Experts of a small language model: a sigmoid router.
Below are experts of layer 7 (counted from 0) of a mixture-of-experts language model. Rows are named router (the router's row for the expert), gate (a neuron's input weights, with its number), up (a neuron's input weights, with its number) and show model dimensions 320-383. Each number is 128 + 32 x the weight over its row's rms, rounded and kept within 0 to 255. Numbers have three digits each.
After each expert's rows: "comes after" lists some tokens at least twice as common just before its tokens as in all text. This comes from a sample of Wikipedia text that the model never trained on. Tokens count by the router's weight.

# expert 23
router:128113120158166092113106121097158154091123085145131160135132137100149167099093143161097161109134165170138101124140107190088134151046136134143165068115142127091184114127130102123067150138109154
gate0:124132114143121115124099096143129078121114133164126195193149139111138166171090127125163127129123209128104146147133088136106108126070150119159123132114183141137140109079126084112102156110127094
up0:116155148049143157202137090173046148137128133179119171097122053132094127102181123136115144182118099095165099139128105090187097076144131062118144129128196172135100125137113121105116129118113147
gate1:125073088153164109142149145163172187096111128103061097133156134135134120152084137141050117089101101140142157116177082103155149123163131129134091135119157099166140094112126132101125140155155144
up1:089104099087058089087103043091100122174115181114133162117141154136135161172128130168154222128151103168134149092119170118166169134212173095117116143140149098075131118154100168129108136138149119
gate2:111137183154144132172097109151193172144121118145148142138142109154138148149124125142054081108153129143092088126108120178095175173165078119141212121072122085133105099153162097131156110116184164
up2:128145106107134165112137207162081130124190155155101168112074169129141139147168115131162109114130131203133183128145170127194162102120142065165127132146112097159168139131134181120155087172150067
comes after: "1", "2", " ", " C", " February", " July"

# expert 7
router:152078184131100127103093123134149123120088143102131187082163093068163184066111112134133145100117150141143153167111088169039165138094154130123133113091104095162122144096119112116111087161093122
gate0:128129080152159107095115195091163136165103145145155066108081134159115091154189121148151151173101091087148156126149112129131166201154117114159113112165134111133111122145152151116128188083149051
up0:107125162105112043211137048132120078118141108082101136136192116153127196119160145112065055096083096095156116135100155106128092091076174135118156105072135104165117142134146104163146108144089158
gate1:066118157131144128117121116094145104118084130138155150197126165188110136128144110125127145169123162106147147205121141105158111076171100124109076076145166065106121201165170192150085195137139221
up1:100190114099099178136125144146127115131124091101098077087133081063122091182118105121073114098135117231109122082119162147139163129129104152165171148111125143207115090082083067040141167116107147
gate2:148131085111090111149124103087111173087115127150098125097108071130174164154058154143057183082100163114177093146117113118119144102078145117128140151113105077165118131158071148103105086174081109
up2:118172118139125074118137080070154189157091140140158117072150121140147103179056107143110127119065137153120157104120129164115134076099093105122072143084130111148114126189128152118120117194124113
comes after: " ", " |", "1", "2", "–", "0"

# expert 26
router:140115168151162169070102092134143175154121144154113170121066176103169178066109157130138182137194065131099125161115072103097153140124146114149163109167116130122157111104171198112098141098102165
gate0:133166124119098113122137112141153118071172190156060112147122113157126093065173201136156150102154127111072129150079142066143067128164135082151152170144113074126128076140088165111118113116067115
up0:099193151100098146164111123126103088074081163152067122113047184109116121111120157169147157187158109105107086149137124065137086158128108055178090173200137068109125087092143145114121093054091127
gate1:139167145114138102115130126126131140153059137108160143123110106097160137133095129146159080135132124088078172142053059057140140167094137154103153124206097134174167124156148099134144119080140077
up1:132087139121143145130155127179169109048131151121131096083114117145185107118137178119112164060167192178056128152076116119133132168175091158124162098147122110166106118078172187089147180171176125
gate2:145113122083129160123177138097135147132181206100095123132119114115161155190177135123178168120136101131144156100088122102107129113108134139128120097114145086141159167086147178142098110124129047
up2:065101076149135112154147139107133190154164163144092104163151167116122146137124095088134106089212120099122110123088177092109100102129087161168180147112103130116134133133135102122122178156123085
comes after: "1", " ", "2", "3", "0", "5"

# expert 33
router:125136139147076171124121114048116120099156104154048170121185119042169178102089083158066164139150124154149061158087114171143133182096174122154171129128128091176215085109150162096142119193103153
gate0:140151117104141080135125112076131161098136126115145172056121149140144096157071108133156220090109060146119073126151154134147147124132153122099135188097141161136140091103114132165100137115114154
up0:124111136203141146164148120185105096148112091122130098226136112199127136106104142144119049165122151106163099131154113118151105135171147140116121131133097081121123153148180102122172123153145143
gate1:133115075093097106127118103127118231075156056159132082142118084128193095124129108092115113087078089130129100165155111104096123170085100130143171157083056181156178086024127103129143143140097160
up1:187146112114114161134110113191140197087179104158082179198082080163088139117133132075107084118130083106154143131085129076135097108103127111164143132157066155161138066101144136183144178148063148
gate2:127108121156095102121140113097145157099115174166120147191155177149132114162123131068108163065110097062142193215092154124089122054130093136183136136100174143084107172160073117124132117078084128
up2:184118135082169156197129084187147088076140159169124222118048150110146132061132140103128162109173133104169034101093150076078128100105134170128107125085100123168113105171126135157068056161112161
comes after: "\n", "==", "===", " =", " U", "|"

# expert 31
router:089079171099122163108125095106095176132097136051133168090116154095155174115113112099052149145137100192133138163096132108101138168126171134132109147122149152126151123048129137112102097198128127
gate0:097082097125153128114144163137188161139151109185147153068146149133097111118115098121098109105138092105190091104117145142075095089098154148091098134120113125122075096185102138105143102107113162
up0:134138164121156118099125156129154208132163161142122037100146159100168155140123105091120102106164125156132030122208127101074149098120087141115102104102109113119112124139104144128106105067146166
gate1:119137191132100129153143121106109097110132169170101136162062099072130101134120114149059138103206042108119154154181089098129090122112160129113172162109110122143103154132139109114117142201131091
up1:141163109111094135144161091096146112147115129103157122153082069167099127105087059083078154129112059162136203128106125120142066132150106125126098152079145082162203093061139125206122133105148139
gate2:139151103096128132167159152089135137095057185158155178063117093155133096133154128141131114146071163074156125146143171155123072092160118125122069127100168161149153079153163116100133078136107109
up2:147170142133142177116120173086145102145081096165108157090122149125145133173156116128122131130121132085167153146081084131128133168118105062102128136134109108114049128109119119086126112197135060
comes after: " |", " ", "0", "1", "9", "."

# expert 15
router:105113105060121175093112090122112207137156138132190107102113139112158086070121102105092175150194102208082140142150100147123118130108229082160177113118155090109130124079095178097113182156113167
gate0:104159137114177118131134140121120132172176079078134085117134095114080133144176099173140100097090169140143105126149107140117083155190162109146125157079102150107165115105070187092122151171153132
up0:105149126096141145138103116131162104157189096145051101144181170163067102100111132125114110097119151147134093121141162104089130141155131124131157142081108115148124115099141103108156148109152161
gate1:191189077094189146208185173061105096090165089104140132143099107186100107105149096155117127137132095123132114151114128114148176138098185169114120135104060112133100128217118088096124118180093151
up1:095085140200139145114157119163119142083107202139091154109105114107183121163115208167077105140187157144133191111123089154164120128206142102092152135175178166113121129093102105102190200183121121
gate2:152147080130175128126169162158097107127109109067155139120141108158121095163146135130139138135151080125090172125170155135147167108180138128122227209094166105134101152109106083182110156092092120
up2:145121124090132107178112164111164088144093147124154113078087083165108157133135089229189117123078180168119105040150118108124156083094056178142056087139148136141123126137064124151142154159158172
comes after: "\n", " of", " the", " in", "'", " at"

# expert 21
router:135090143117150175075060117150161176137138142119092153125115175159100147103100127088068148140141082122163076143142150138116178164096123136141123069156111077121164089114190143134087126160109133
gate0:099190129093124123125170132200125155121143131166138226151110192104112138174124153126080059179153122096096127158142097109107080104109106147119129117122115077134109177182153134148112156116167162
up0:091181114096152141141084214187134077163107156119142182119052125146105145079074151202085080131140121097140173130145036138088090070163114140181170095183100158177129112128181162121170122123124071
gate1:098138126121183091082090107093135156090155154131111152125070160091128116145128151132099097185114167133147180151135125184142060105105130139138137101150116075093131063086158146095175117092164144
up1:132117142217116200142111151105132117136103095084125099151170142151128140159090160146151201140106089088098128117173175118098181121154115117112104121121106189189162115131100104119164098148162056
gate2:177138109180124097148152112135188170138192127145128100136173061071121117094134098138074131095155164134126089126047152062063078109113157134157175111051122071138092100188154081183174152171114147
up2:075125114100105191123090100175094111100098131112165132090091136156188166131069152099136147151099176161211128114162112124194177104095142126104074126151110194080133163125101173045132143074098203
comes after: "\n", "|", ":", " de", "″", " Battle"

# expert 24
router:123135126111093189107032064080140165118120091150199148151102151096153164142084064131073200136170138137148143165162069148098138149146138124161145067085159138112140110106161124098126161167172156
gate0:115127121158149124109085073120093154088201133100166116108130118124097147094196161075082165152154102110162073144151102127136081068161166144157119140146123089153113152138154113125141128105151163
up0:089073083112113119123124095128134136131131145065068125182141167091102118110164153157126141174110104127188059207162105117089157115128155117112152111153104127134067186123084085156133093124134169
gate1:151167118157106117166111115157147147120142173178142088088167115144113150188164134074127034145141147104186138129139086117184114104127121143106087149145106085145124168099120049151092129065169101
up1:108128127134140085114133135149120118109094132122148113102106117072087101152110127161133070090161144120139119093111140131171083144109103138136081129108141080100094127149157131072117203184122157
gate2:122142089182126152147138147077136097158139176140149141102100121177134112142169141129090193086113166129113159129113119124159091161111112112179093125107150088156071068131160100111137150166140129
up2:126169140101121140086124145120109135172122149134141084118146114120139084190162102122173102157126126131100060153130233140114080094123199116105128170125126159173117086147082164148108150129088105
comes after: "1", " ", " |", "2", " (", "3"

# expert 49
router:127095126129100154080110116090145176149116104137141120120085126095093175137119121138084140152146077136135129203130087110139155190084173103139167138127094106176170120078155163074110147137146154
gate0:169121143178096147071152135112099120084125153153054092100167107165176145146131143162085110185161110115093239096178044107099108096161137076090151130139175121139120127087103104139130180090123165
up0:181104148110109116148098166083197104140117140080150125140143165099087150113124122087125121167115189131160080185048084194198096104137172108120165103092131153144129107115182118091143125093139172
gate1:133188162089106145090142166153111153172089165064174142111113121194134153094123163140135150132125174103110125167140161162081117066103113185159104125082155149120104101119102198147081109152157176
up1:113086131174146137183110093128102104096144070141155119138149141135109136137073083111149116173131107132178160114109078102179095134117156091173126153180112080118125079114096094081160139110093113
gate2:148131157058136158084113097170099113157152109126147165091089162129187127115143104118143091130124125144117177128039111119112140120154125092128183083089186123119156077127102134135155092123120128
up2:128160152059094151109104127137157072098103134134156171116117175128123111080178101120157106090157194127097177138091135109152155122142138084169136145148135105131124072108121110149198101105065160
comes after: " |", "|", ",", " in", ";", ":"

# expert 47
router:119112187160101092135106077111168122078079122140121157169095142080141166127063119144077137136206094154121139133149083129131131109110162109145144106162197148105150109113144159118118135112113092
gate0:079113143145101105139145180128115100172136093137122175142078091137112173153169075086162115173103136122136131130120128116071075142100114108104144174057149125107118080126157038190072123101149107
up0:072117099108122050142158124161141061104138111122157182141106127091093136179165048099108115154103124104136140120110134110075095142094103112160164112093142143071136115150116071167104161133178138
gate1:089093130132124118114162090108141137111085121082154137117156152107142116089161136139159130111072146151065115118140121108074058123104137105139124062176147175126110131085120115143097157080162136
up1:134174196114171148163168181088161109094123186105142141034132112162139107167170123135115205099151143119084172098100110087133161076101117112192156167152134084061151163138157183071158109087126135
gate2:139105152094142153124170169119128116126155148116117130138121154176095112159133087163149141139150115136123158117154100062117111080205124147138101094157149117123154096129099161117140138107077132
up2:101121147081148134156126129154108143131113076088154145140117096122167157086111174089153157127091124105068120140117148130112122102101139146118124114090077140153102150122127165073118130168128122
comes after: " |", "\n", ".", ")", "---|---|---|---|", "=="

# expert 30
router:131083115137142179158104131131103121084111101153118134121067136140150157073113083127079184163170127114166112135107070140075176135123164172141146123115124047053157076073110111120117130129155193
gate0:098165097087129112157132203163186120123163108160140144175126088209180110149192126175151168147133141114139178125174160123100134123090135150187111133066072080129124039066105104133121112138159119
up0:161126136156152146132126080118142124186089132087099069112123143131113105124123138144168097064116104112091092095121116123117132128165080085123213102113112094112127184186145144103162082144125067
gate1:155128124084116072134115118114107129172178176085177115119087127128149101083127140118187168111179063074141095171097158117148094132147189119145158087122155194125176132082164094135105157139116090
up1:119097112124106241127170121110170176054127160118067154137112099115110164107127158170147132083139112158153148144118101151161116119099147129154067151156133137170114206179122134103111099137092130
gate2:161151081110117139144141148149120140153129151101130106111184067093104129151096163173098099120106185115236111128160054082090155180129115113096111188123133112174155060097135075115134096133148194
up2:168183100053076162142145187151122110137114181089169116114133120125130163116137117144023163187136166127160073165215108106107116167154115176106124159101137156114139101132104132081086055133151182
comes after: " ", "2", " |", "–", "1", " to"

# expert 53
router:127120122072156185137100120141119122134130135119122130120120172080129160108053112090100213144159139140126147072112063111098160111074184160167150137136119141150119115105152175139137150117080146
gate0:125146135111115105091122081182163119102096173080177107096189112111123096126209074103088143098140168171194120131076118083177104107156119159136148099133110127115066137129141134137098125092136141
up0:176161187140132107100165164122122157146150108158115123091130185122122127088102077135161156102141057099114171160132126131125179094129145119132105075141125163169181108117123117132132089114113077
gate1:143146116099195139160169101092076109077152118091126152173148172151136155125137113106164131131172154124122153131140144079145170127152151107134072162137144172145183094129140075131116139067061102
up1:125142076137150210095185211153106121125151138152079112060120192149081081109085137064150148181146143174187094082108126132123172199135088088100094108120126108140078103128126095128112129069113094
gate2:100119115125077056115158134115097154163137139063099149098133106153201095121128113155166193108056144101156081110145135169105166157142134205122110138099089088130182118103109110147109071066091108
up2:093153076136146101100142141108134151142174161113146110086119106137175142109157156178116128149116157086193103112120106114131219141149162182126164119139106063153110159112071129133131086130057082
comes after: "\n", "-", ")", " Succeed", " Preced", " •"

# expert 36
router:124138116120223159098091102144163151099127110163103112103089142085117140072086089147030188140190115125161092134096104164083129128095200149158114071116132089112165084093140121119143086156116091
gate0:129097118135049063116103137187105089133190115140153114107137094080131189112113140173106124145088137119099178142110138151096121156098183181077141105134152069100108127084093150089108173166159169
up0:135135152180133136070160142099169134139146115154102108163149133150195137128123121121128134119124138115168106132148124193116148139137109170163130167147163138117127173132130140105156114166117141
gate1:160209130085133121139181141115162117169105123139128118157141084144150120131119153071101090176100071198171172101143255129109103125114151144135133163112146105152144116128107093150111191141114138
up1:129102103088165120168144106123109145125098122070161107161166065094168200140139131117165102119163069101214132082141082161143138080086178163140129094171153113136087113124161064212117122088112161
gate2:064128118145148110131126162180140135151113101129101142127112064148076153096084145179089159112117129151163070124111120140144117159120117152195114153141129092097100122103107140113127105175141123
up2:165135147128153155139108184021142092072130159122139096182093164074115106121103082132119112133106146171154092137125165138132126122138128139141123119118153200158121117172165117103110126139094195
comes after: "\n", ".", "==", " =", ")", " =="